{"num_hidden_layers": 20, "n_experts": 32, "d_expert": 112, "hidden_act": "geglu", "routed_scale": 1.0, "balance_bias": false, "init_std_router": 0.00999, "norm": "rmsnorm", "norm_eps": 1e-05, "tie_word_embeddings": false, "learning_rate": 0.000954, "batch_tokens": [32768, 65536, 131072], "max_seq_len": 1024}
Below are experts of layer 6 (counted from 0) of a mixture-of-experts language model. Rows are named router (the router's row for the expert), gate (a neuron's input weights, with its number), up (a neuron's input weights, with its number), down (a neuron's output weights, with its number) and show model dimensions 128-255. Each number is 128 + 24 x the weight over its row's rms, rounded and kept within 0 to 255. Numbers have three digits each.
After each expert's rows: a language model's description of what the expert responds to; "comes before" lists some tokens at least twice as common just after its tokens as in all text. This comes from a sample of Wikipedia text that the model never trained on. Tokens count by the router's weight.

# expert 21
router:145114106154141113112114098130160129139110102118101124141143091129138140129117089160147107134113137128108165108134136085129153178109160091147163118137168120121136143111133084100087107141117173086109120102151134090174149100160132104153141162129168119132106161105125093074128139119163130112137141163148139122137097101123130097123111104107118124178145140178169112136155118124134079129096
gate35:109098120106132120155114119153146126123124146098083153162140126127152114096117111108155140138097167140115111175143130130142136101135142101137108155140106151153098075157143156120142090155118143143152112126166129109129087131144106142106117110077076088140109133130117134143109122091125140153144168110132151105102180130102090101072116127117133127132133151116155128103107095119158159130115
up35:082149084083159083153136118134139154127125116128106122129124104135169135122131114116122135143104159126151111089128151121155144127105177090146105168110143148160156115163135136128138120112100145106127119098123124115132093112138120102090147119126107160149110086122159114127129101169126100149151138075116150112137142144160120120082150134089135152121168146133136135147114105116150121144130
down35:115113106098135109145111141157134092096168095170136116136128124196120141128121118103116125167086142138111147109145147175144093165132097129141087145117094166134116167142141156136130181128085122135090143173091109099109129120137125156164118119122126124149149113137071190135104099123130121150132124166087154142106165113092122129096137121125115133142109141115145127149142102066125138107122
gate36:148129155102121153128156157140128153129154122134146129129130137134116102141169147119163100110143131137107085158130108131188133097087131114149141114127120110108142121140110106110110083132118140140142155158079132123126090124131131151133107152098097113162159139095120126148113105102136176100107132156146092138153196134149106131198141082139130133118141099132122132120141174130119108148149
up36:088089133144141093148122119145142130120139208163147118147145114142123123121117116120152092117108152101179135128120144116086092166095131112154107155168145091107068124120126101088119117120159140122138155107159099103105090147151092157093062144126118142102125106093161118155120102086087123122101123158138168115158148139110115142126124109119136111112090135112159159107074125169115126108126
down36:076147122131116078110120115093142118152124170177138127147182114155132102116084124101121154165084095087143098124105085123138104144168105144116178142139165143108145107092130150134137092169117147143145156132119127121147158089113143125118119149126143132102108138168132091112142094104137128112077129153157168137098120099130100166131127145171134126105101128107101123129133141114130137141164
gate37:115102193132092109122161143097110108096140146151125166122126151086116154126120158069108164134136146159176095167136166126133104130126116101101176113091105114186124103146139098129118184116116132119088084157148126097098112149134123181148127104118140139149110119122107136130110143166120110130093145088065115162104139164125131115116127130103161149124171115115114127114115086135131145098085
up37:147161125149172092132095098142097163105122091128124094147143143163120113127166142121163127122125132097113143151154122105128137091150133150134088128142128117117121197119088160136094140123130114172107167126132144159148161140090161067091154153159153145146161150129149116138148117147115141154198099156144127119134109100166159124132153118158125079153106138143149128133166122103098114126169
down37:123098141133093113111127153145130113120105119100158188130120154136159124139108172106127071132111152130156121112121148124123175117120093101097146112165139122128139096092159109118135135147136124113121134102136150177165126086161112104125122152132150124126149180134146118169135113076089099153183147121156186078114098133144157139161097076101106108097163105159126139132110131107126118169118
What it handles: Election table cells. Pipe separators and final cells in election results and statistics tables, plus party names like Labour, Conservative, Liberal.
comes before: " ", "|", "%", " +", " −", ")"

# expert 12
router:127100155127135115108139111157105130122096112093159139130129133148117103099085086173132162146130170092113107107118156118148130171144123158157132124098145105154124100140151149147120103128121138103104129061154157143112125113163135117104115104156126150144105086123087115095104132114071163143159088167130136143100136117120148103122151108117137123161128126112135161093152127125141074129150
gate12:124118094129125146156060127117112164092179138130103146153136162142100118150148165098138151122115124087149139126121100141131105115126107123108128177125110114109157124123155092125132122161117150143161142121140105085125117113128106187173150135159154122145148107098156145149095129127130076097056137131102151138092145149110083185087143142139119106130158122122086115142149166136143137116136
up12:119152132157120114126168164169145110147110139175105150148175112132138102108104158109110134076123132180100152128158123145086133133077107118116105128149135164147127099171094189190120136151127098091103120119124115132119131189125118102102119127091128110111113107105121118128155154157097109115101091102144111164151136112134104136149122125141147093115096143095124174142135122104116128087107
down12:131104113153141089118147127135103141116108132101110118115088104086122125083120120179069159095161127132095127140129174114148108120088150138143119141111108104152170108084110154103152122118140146159078148111101140095140133132140153144115162128113172130181095139086133116127146126111124121124125149119138095170095166152129117149114138135118154132186094119125142149118138115182132144160121
gate13:145172143089113115131105103150121143111138073111115153148132120098106125131167150151133130163162144110135147140141136109114109090170123094147126191099137113147143104140146129108100108149122125118177128136099136099115100123092145105122123155126107136156125112126141118164123131132146128124114112125084129117176117135124141156102144138088118149138179133101155116162146147151145119107110
up13:168108129152106145121120136135157099125122132139116127127135131107121183105102148090157111116139110140125152106131101148160117110068143141123133136144095162124083145124124105110129136120179123126158143145129115164128168130122103137102160116067137121100153148137129111130176150108119093103128160116144099134108110136111109154155103141164150127104095131179109140122134134153099156199141
down13:124164112150124119108117127132104094140123125139127153105139107070123111141120161133127143110197099142155138087095151146148114125132150126124066102165133092153152136151155138122098137094140092114104100151128127133125136110128129119137142105099134155114101184124153116127122160157194104129099114132123161146098116095112102114137121151132128072128182122140115146098097100167146138142129
gate14:077147098119133126108093092144133132135162167105119142104080095127120124131144129133120109170100072157104150145146121153129097115104128107124147090139092147102167091101127187114138119126153139187130123112130114130149111110149125174143124152125085092140120129131113097137146158104151063160112154142113096155072115136116108127122134159159135132132130114164132105169097116116143146094131
up14:140129150130156152104156079079112132122100126111130160114142170120078143116115158138162113178153136130168085151113110103128149139154153132105137121114128069145117150119160064116130129156107131125156121152136111090137114121165100142119186176166149087140111128180126108119122140139144133126098092107134158093178131103153112123108155110124146129131158130149145094139135178114135120149127
down14:152124132132125126128098162134154179170133164126153135134152118107148079104151145092151134146092124065130125129106119130182155160137158153079125136113125122123127128122124133109077158092098108118135112105142137170137126165145125137110137111146093130053184120096111125137094143105150091131118122131137125115094185129158104106147136172150144170123105172123138141121087126123125166122137
What it handles: Date and table digits. Digits inside dates and table rows, often the second digit of a day or year, such as August 22, 2023, 16 March.
comes before: "0", " |", ",", ".", "9", "–"

# expert 29
router:102116116092133128122158137119135160114090125116126106153122122130129119125132094101135171111127101084104138155154143140124137140109098143110149120124129134123132138153104150168146124066110131128108133088140132146137106107116176092102150149152112093099146106140081105147115141117097123125116114171121142098126102161135115144108128131118162116079115085142099084164089156192174104185112
gate3:137143163143165147153124132087130109128126136137160102147119110088103158151118130121149142126115133168112129126115114134126119031105138150106153139112109125134114101073108163116133161107145136151152165111148131133153156146165080151149116097115131156139132124152129147125090118142158141111084137136127081140162129114114139110127122075159114107153089138140133164118082123123115112150144
up3:144090141139128160113085090163149117124159120150109160141131173135152086107176146081140178119116162116156129178100120134174151182129140098140119094142156136145128130195142132153097141147088133129122134148146156167159120150117137116159120146123120140126140129111139100129167151108106126130149126164135177144116122109134105128107089122093152152137146085143105094129124091099144153104118
down3:156090143086119158088099132139136116119135132112140166106136138115145098139123116132147136123179126105164117113128127154122106117097109121112113136160117138108124121152123144134123091117147164127146140131155010181092124164136115120129103130128146163152136179080125081130159141103133122136081131101097078166121113123123102119118112123147159135143124145092136084098085124138136130114100
gate4:157136103092088138147128188100116143123120120158116107096185159129104127098159106104114157116095150139126108138118106144098103149158128151110110116107092124145075124140103120150159130119148092133139145141159156153125100134144107141166113155114135141138139115145118158104150129143132141150151157151101150165150147097115115118146129080083088160123110131124157172161129119133123144104173
up4:212195115139134136138087111113069167131109103142118127112134089120107165140151074126094114168111122098103125093106110094115092183140153103112124135126129093146128148084092100098151066139142114112134153126136182149154104115130097099160128185137144132189120101160148143141104142132148123124146146105111151131145132126117146105115128143157121141135156112136164127142121171133142113132155
down4:149117142151092102161133115106164142140142153130134118154164156158161116132134141140144180125038105093112123175133073103107151141107102119142131130121134147114067094143143112105155134166149111103089118072153078103101120163126138135117127123133132087141124112123093125113133153074100094138164118157161141125102137142116121147094113069139129130120095127104106128122151149147134144131110
gate5:151112148118128114140171168133149156105145087176112147122152143145099085138112153098076118113112182106176129141152166147069125104120150122116110083121130151137176181122145118134140147094096082135161103089139125092132128107122136154117101133096131101098139137121118120156137067133129154138167117133139069107161099142131124114150119158142128097149147092162102124104086161126106105107088
up5:140121095110137126112088116150143160137111164128090068155097140138154143132136103142135141124155121107108124134118120165137173130121114158099133133115142103168158089119077175177149147109144119148152123119120156130137127151135155103123107131114117147114126118117177154077124156154117107153130137108121162153122133147088102147096138144134132163158145161161126130154176116108118154124101
down5:099100128082146142121122126109156111135133159145104124096137135110139144105125102150100130129106187093157146137144094156173111110138133132128098094117147135103117129147092151201134114167109134158136131135110131168103115135147129111123115089131105132089147129119112120128167171111115167098134141164082139144104119108123069079101144134114076147116121134110097131118116138119112132106119
What it handles: Paragraph and sentence openers. Paragraph breaks after sentences and the openers that follow, such as However, After, In 2012 when, and heading equals signs.
comes before: "==", "-", " the", "The", "In", "==="

# expert 16
router:118116125152152116126102105112094162114092135085134136181086155125127176078150081150118153158125096156108127110139124107149119111157151141126151103126128130151171138121124105119123159118121091120098128106160193173144105086134145139157175146095121136148122086150155140112120111148156170130139107140147127162123164086089158116120154110103134112137104120154175090088123107119129137123124
gate3:172104111126132102145106121106131144162128147144155100128123126140099142132134115131134099150122092107166108113136092111117101144146086150128168127131152144092141100118140126085164127121138123121111132135119140094073134151146108136143135121117141170143116128164137146131139185126178115082124162142196156131156089124117168127122167151149103118159102147157141152158160104129118152096152
up3:145121134134136147130149110114122122122124173128157140179105123138125121102155120113150137110153144137121089113177146106087136176121146099164120159125134158125092115134134177113106142151188102122096147154129122179183125097164104125141156122099097123104122144089111118139176145162060135099128087130129124119133096085108110117084093157178148160135144145108138093144115132139123169092147
down3:112102162065107119143140085104106121149118145103122118132134164139155133112125154140151144142158135119113162128126081123094111141154141114132153107160129142118127155083158150123143163147120126149116133154119160184125117102122144123147144105096156117079137124131133105108091151121151141119168104102090108152148139131130138154150149134148132144109118135101154109104124147123124136163107
gate4:091150146111107143162115156085101144085138144148109166082136116130110116099104174104109138138129111121124178106111107124112100119099143123161113118053118133110143115153134121143103103117142131170153137117119128112127142114074091157105121115130139140109153128111131170138117081132127116143138170116127101129163135145131119118152142186108092104140130126141098128108076091151094101101124
up4:107157162140157182127105169115135113113127110144096149160158155130133095109108146134106133119103116116120087114140123158166083133094121105124138153117119128117119127152173170150125124097103164163145141119143133146170142134109119131098136150095132109072150107094110094152097113074100120119134102117091117142118092119148110121133106091177149150115155072156126150108103120126104143127176
down4:117142145092156150127142127117107111121110128126140127131096121121122126103133099142101149162052102180156112117135099134100148123148138131108137151164118141169129119115128109164131114128073095129128148091140116113085171172144145124143149161125070143135146139114133162087153112145109117152140126131180114141100194136116142129141151143099160120098115134099143116116144162154133135132096
gate5:124057174130117112142159111128143126109122147100120125115158149143114130111115109110148149108124125145150088174169149087119094142149118148182156134113126145104119113127098134125170161102119118133101143131138148125173160113092079129134123128112133152136156125121133159110169155141094127155122120107182108136158139132114130111141147076104111125139103112111118119139130124174120154100107
up5:142141119137131136111145105145120095137148096123106089104088135151159144137125140142153097123161166127136110116094117120140147120128093124116064106177167124127122116151105142150105129107092121090095102120100137090082107156149172105128066131106142129110090138120140132158147089152148124150139053129126147152122147139166118169087133099130129127121166129139124080118123139154117133120112
down5:137153111151137126147139175080135127084107146150150132080136150086143129122116139094146126100112173134150113093118130119166089091116124131168126112166126105148167145182164106168105137129116108112134152099136129119130118169114098124102120114133123110122130149138137143152127131098176102133110124129118113108119126160136128120095128103110120099125095116149100121110139150110102166149133
What it handles: Year digits. Inner digits of four-digit years after in, born or a month, such as the 9 in 1915, plus War and century.
comes before: "9", "0", "8", "1", "2", "7"

# expert 11
router:170132155102126109080115100107187129112127155080138127132148103081162109119123092144122119119111107140090110099157173108112119124080166083155143115174174121167119156134169112131132137151111196156101120071091112127143133142138126159153138139123134138111135120151152121113133108117110115127116099115121099137139150170146138159129143140116172124118131130141170092123145138142151126137077
gate35:140129113124061137117183081181139169133162115138077135147151122157110112111150140113122116122157154069134115132145120118136144143104110154149095142152124154117122104139124165122152124145129141068147144145124103099098145128133124137124113158152128130086122147120132127140167140137105121160132148145153107099146104128123128135166135169134123140133106109148091130141147169114135117042121
up35:170164130112128112137110124162136159106122142140096113105181122121125102105079119144173148110145157142148150107163145130098111100157140081137089149090128134144114109141138093152149134167140144138110133131138108099149145120100110200102098124107108086097161125094094125101165115112105110139137104111115142119122166120135096092122090119139103112114129130118123127110103141092134138106144
down35:135133133119100088108138153166150130148120128133144147131123158133119106080118115106141085149111118119155181075121124102095152133083169168108143102128128121151126093127138135137103140156091138179175093140135138135098162136137109154116129101141154145140142148102156085122155159142112087095100120102103121110133142153149141185106096158117113195089152122094137118096140184140160126104103
gate36:166112098177151119124111121144129144146148101114120118140099120206144092102108138090133123113098165116132127145144138069135140148150111088131108139083118163108143137191155155152122117140128137153139152119121181106080148154105137161137099171135111127093150110097128118110135113124124154130159118149141129077094132111111123113084100112146105173148148144145109123148133136123073137125171
up36:134066128100160121141142125120155145101098141106117134084093129135119127082104148157135106155083092130150146087124169131094127090110125098155173098160146135105147121124171091116183135157102117152091140108156177096122117129088133167137131129073171116134123084110130131136129124132098141134125103122100089127088094148049118158084108155116123154110127132105137085101127129159117156156129
down36:145147149099134113110172100111063153124106166133120127116100133126126113111154162166114135187096104141108161098088086145149101101101172179138128137179076115127155153123143127109148078142113096168165121179118067160146121137140124108123139152137158154153129166122147122162085150153139088106140139133155127116124151145133144125121169172096096129135122141120145142151108154118152112135141
gate37:119140177133197099124116131102105099106156168139150140137106123116122092145143145170124105176124173158096124177142130145169091095124092142147155107150128175123125138140119111147118120099091105147144151159137125124162152100155064141183156096140119137158124141084137122171123105136115125152098122131140110110112156160121095132108162134111154147176124103136141138092123115151131083128134
up37:133107161169175131142150139134125121120146132134156164126104120084101111148129105180138107104093172126131150101138141114145107113150157113116148130126121147145140158140111135147162083100111132148105146125134112143146119087108153154095151087133121126127130115084144114135090147170126158135114154138192071111120109141095104106147149123097117114137121129143093119073131115135121121110127
down37:170121134149088083112131128140143132136150120123124099133135136166099142158132119135187132167117143160143128122160093112122102134111115123117138109146170126143123137142123133123108091125134124110146135130114125104148137166112110156188180114128183154100139142162105096136116123113134094106130157113152104103126155145161113134168132073125127107094151131156108169116118189130104123135150
What it handles: Table and heading markup. Table cell pipes at line starts and after cells, section heading equals signs, and list dashes in discographies, filmographies and results tables.
comes before: " ", " \"", "=", " •", " P", " The"

# expert 8
router:111131150142117124135147168126136101128093161121205140086138077100142142117076087115121155128097125123087120135160160122132122155138076123137130111157158126132128157103121087151117088126109151133107177078158123103135121124123124091126053104157133149100132147132102172101127102117143182122124143148154147107108162077144119098167137121119166107103080142104137153134114143176108130110143
gate0:129122145086135110079097147072120092117114147103099150122155125135150085130142091115116176138134134144144122139149151118122105097116132196124130111163109121119114107165094129125130132079156123126149119096085110141114099134117114099113075156133066117161191095111150122157114153100094136151146131118114127101119124121126112145135114138107122124091134113135099150123144136197136149136154
up0:140118116151189149116156154118150154139138109152141125148175126117114132158124116123108119094157107148144154106124150120174124174119129084116136133133157147143157150083150148086145135172120140126124133135132117158158156106110121147137161153129160146050146133108119156101129132137133062108102169129114123139119104146125097182153100129136132152159160121114159078149067132124111074153136
down0:104118102104109118157172147129145110138140133167142108134154127156084165153090155109169106107113159130137125091109099155132107102189119117141120124081149157119135145152132142100114133118145143116110062133106105113084114147135100127107143120159128187126134130115126118150162125128137114133168088027125126169141116155127093153112144127109149120154116096093183157133151157128130167107140
gate1:130144117137145120158111119102148093090122137160114142131149161134110152149137173120157123115108091155127158130132109097096156124119100114138165151109151138157125094117126121138131145154102119129159119131089162148117108101098114114094199140139137129158142111092126154146143153139120120109113123095069136164142111108110118159137164153152136136180129071101118088107093133063121112163132
up1:149153087153145142103148127125136110145149137127130147170137150151144143133133135084153131105110152109161116149150099120176166142104093165121103119130169171148125177126131182126120114162148124142145104151119166103148153139165120103148096121133099115084133128124109153135150132131111127113106082151109127079116131091145100122135154155187190113123098149119076124103092138096109137117127
down1:124109185180098093128164125168098119123117113114108154136136147108069123129147107147142153109108134107120141099138137090112146142133159132107098141123110109119114137117146162143077145154130115132123111152165108121124162123168146146146136161133087120127131108115111140108152084148117158111109102118132135122158081120121144097108117140138136150168126134077130112073129104145142111111163
gate2:124128121134114112098080079104117136130134117146157129129120125163183118100121142125167119111132144083155117155121093138152123164107095111111141099097127139096114146185093142120099134179123126126173111149164167136144107140154143107110119105132151095135164141142105104135139143136122123124112089190146152109088144110166101133101126122165164098135117138152104068146136164142145106110137
up2:105086137149127138110120127116110109137143145118144153113103105172167103141100097119137086145129132105101146124094078142122115138121127156124096112150148120116134116134162154115108117139139132122161159135120109109208115118128100105151086132163139097157168175091161160117172144097141173083115101131206122113099130131170074122112150118148178112106135132119127136092146110126128156088147
down2:150142141098151114141122124187145128108128123155150111116166150106148138124143122161111114120087102136099071172118159101117134109081078112182133124135217126097096124119112107123129163143128121107125140093130135118091124119126129144147097161123110135144133111171128110132095117134112084127160129110135096107137155140092090163136153147144129108132116156129091129118103146141143094140111
What it handles: Digits in numbers. Final digits of multi-digit numbers in tables, years, statistics and route numbers, such as 122 then 2, 199 then 4, 0.
comes before: " |", "–", " |\n", " (", ")\n", "-"

# expert 24
router:174136132160170078144086102147153145131098106140164082113115107135130105141098112132124144142129156115120130148109117106141103151108130083188179158102146110095155105127120126128117145149156121164141138100134145112105154113143123087094152096151146119101126103112089099093100128176135150118120147116128119131115135163124144121114123095119134152118146168156097118123161114121182115155096
gate0:138105115121125103162158125103126134115121112109116154104135118127170199087102149171174141155151080152114107125118112125130118096153129194112122093145125118141145132169142107127120110158113173117121124136133147138138127117138122118134164095089078140128135114127167190120155101162130119163068118146119125130145124106173140157100124143138125125139070119130159086161084106163097129141158
up0:140158132153155145139132120117098118126172123163129125139140127121085153155125129118170098124118138126134116110115108163128124131134067126107058141082116149114083115135126145108138158139077119152092143148193144175147109157140115162160094147172172122167156163118095087154108149093115156081131106161115106105120136101112136082102142110151128146101170078124141147101108137115094072091121
down0:162158156142147129072138122110104147093117147142145138139108082159144081144166131176131105151110139098122152135143094092156139112152110144161122168150115113161129156130138145110173150163170132176104127111123074153134119106083073097115080104129088099138123104139125103129099124120112130140095141120126144135133200165117142154123147094144098124155116137045125175122171152151175128155130
gate1:151086130140154140138095175145110128167147113101142172155151106101123122114083125146143129137131115160169121129137154118134085104131139121124094114145140107142128159133089131153109110106155150126109146116169089124125133116119121121089114082116141139157081116091099146123079126133128120131103145132087120112128139133128133106088103143186139156078154148095147134120116141098124135116146
up1:138124147139139106131104128116133065116128128115137125125110123153118147155127150140117103114142172110162160151132129122126182163148162135159132118112147143101158127098132125120132086097148130116132132149118109156121104073175096179152104136128157153143133086124133132155113140144136125137121139126129118105137185143141158155084096156116184131140193122127104129099099126092157115106112
down1:123148144100120114149114125138104110152147148130138178122135131144128116127128152116139126129132129116125104132152127121169148123143119105109110129135139129105105139149107156113155097126114123146122130189184127162082152112153149130115114122149123113082151128147176180148142138087153102130118139122095168113109116109139111144142106162093112157172123131148132135191139146125080130142128
gate2:096121107124153121102139104129124121097130154152148145176103103121112161093139105130134113113136097144184114092139139193127152113112172163130143093114150118081124142119105094116155164108171117147151115147160132182134135052127074148096126133099167097116132122146080122143135145084139124111145158150140128126141090124161166103109102139141187176156107110128113141108144125114104110135141
up2:140124136107175067150117167141140130135136137100148135119125076147099149121157127130104133142119164170145145111139152126070129128143123127131105138100102147104081133141116139143091100134131133134098111119172125088067113117184148137120151158134114113142113133175098135085101128139126145157100179154113133138136119100161104126146163102080089130123128131117167141135155098133123099119095
down2:133124126145153057115116118136111123118118093108149091126084121147135145094112144148184134091114122100126155107120102140146150095088130128159156096109127151134138179118130143111115090118158094132114133138159154129078090138110157145135139109106085110092168123118137097129083143137119125100132141131174058143109128144105158134145169140143140083084151137142126082113108155169144130141118
What it handles: Month names in dates. Month names inside dates after a day number or on, such as 28 July 1963, born September 13, plus some determiners.
comes before: " ", "-", ":", " %", " time", " October"

# expert 7
router:145151150155147093138174125150156127106102144109143125147150144084128143131094105142125135071124135133104114148137099164142156134121133139156143103111178095109096131118122145123118105116171135155138110106134098117131127120171165085111118113143078122129115144113107093141136114138108168150149143164125133095095155150129116063143164118126118095141080114153089133147144100161109103087120
gate0:140099133153131136103129137131104108058119124122140143155122058145136116129145102103121151127135147162119124097118094091179126131155117094132100136111116097164145147127134144085119113095092095171126084092154134116101106122107093125175172108076136106148120097133148102057170112115147125122105084104105127110159149118100122164136124128149115126129141114100154124145122144099119123147123
up0:119169137071128071157149112146169117164100149097136137124171138137119125135109132144101101141140115112099106083138136160112146101081105122151137163125143117104112134148140092126153121125158168122171164140085140127174128134149138128129113146130156120077109088123083157107106144116134098124148147118125131150135128151179131137119113124082102153124128103110172153132123099137139138101108
down0:141125152157178104127113099146120094132148113090138153152131157114135125127089104165136147098125113089130134150114139103108157149125158156121143121113152137108118087123127143151153138165128150122187114117153129129169103103117122112137113107093136147176078145166114177100153091142152145188106120145121111103087114133135143138161106137113155135153129176110129125126144115129081113168156
gate1:136133110133140085105111129096119182114176103146103128135107124115126124149129138168118153130136108104058123136127096114102122101127127140095177160129096180105125129122142144141086166128124136160148190106134125099120137114142133138133147103119103105146136098181091112116081110089100122092128150134139182115159140138143139127144162119121067132113094142182119120120122151118121133082168
up1:111149113133151171157118104109140091154135141123118111171123104148130140100084102103110122130142121134129123151073109159100154148132114119128105097114144141135136108111120124124169082161103172123137102131124116129185102163122158159099136130183148147133164144130181096133131082151094118167119116079129081132088127107103097124140105123160143121113147090122175101144113111140125114130148
down1:121104102134110095128102112158178129133088116095114176129125108147143075102131140135109089129167101120121164115089178103134155111120130117103096104122136089117129139108120151131188111072132156131081104117142123137121132136132136167128087141116109148119119121148119101104123143127135137118108109100135105132111109106130137115150147125124139168094119115068148131118123073123164190147125
gate2:160123132143139093146142107170097177095137128106103130108130128117127135102124161134145115126159148171103143088100137130130108169115123105200114121089123098118132133108144090130148152114164087137119129098142113090083119145125122119163156109151116089114112144192113120158123107145129104120093123118180105108148119163138116095133126152132078151154153144107101116120084162114142122133101
up2:120118093126116132101097102149138146150125134118141143108152130124153162139098139082117172131149098083184163131119118137124111127105117108138102120139128172155177151168141134137123115113126070138128125103098122133110090150111126092115073116094130083122159133159100115144131149147128145120119114104135164139138096097164111126118189157132149128101118154123134156142149154123118142191160
down2:144106103106130151118139143081158156123128149169143078120155109124115154158118186080133119062077117112119142151101123136124134129132126092122131127123161129121131148103074127127156111122110107163137144130119138091116128107116138112131150124148144125126094139172126102159134152103131115145132145104152111095124136153087066104134102134136112156097114162184133146122150077128137176143101
What it handles: Passive participles, table ends. Past participles after was/were in passive clauses (built, established, used), plus line-ending cells and numbers in tables and coordinates.
comes before: "|", " by", " in", " to", " |\n", " as"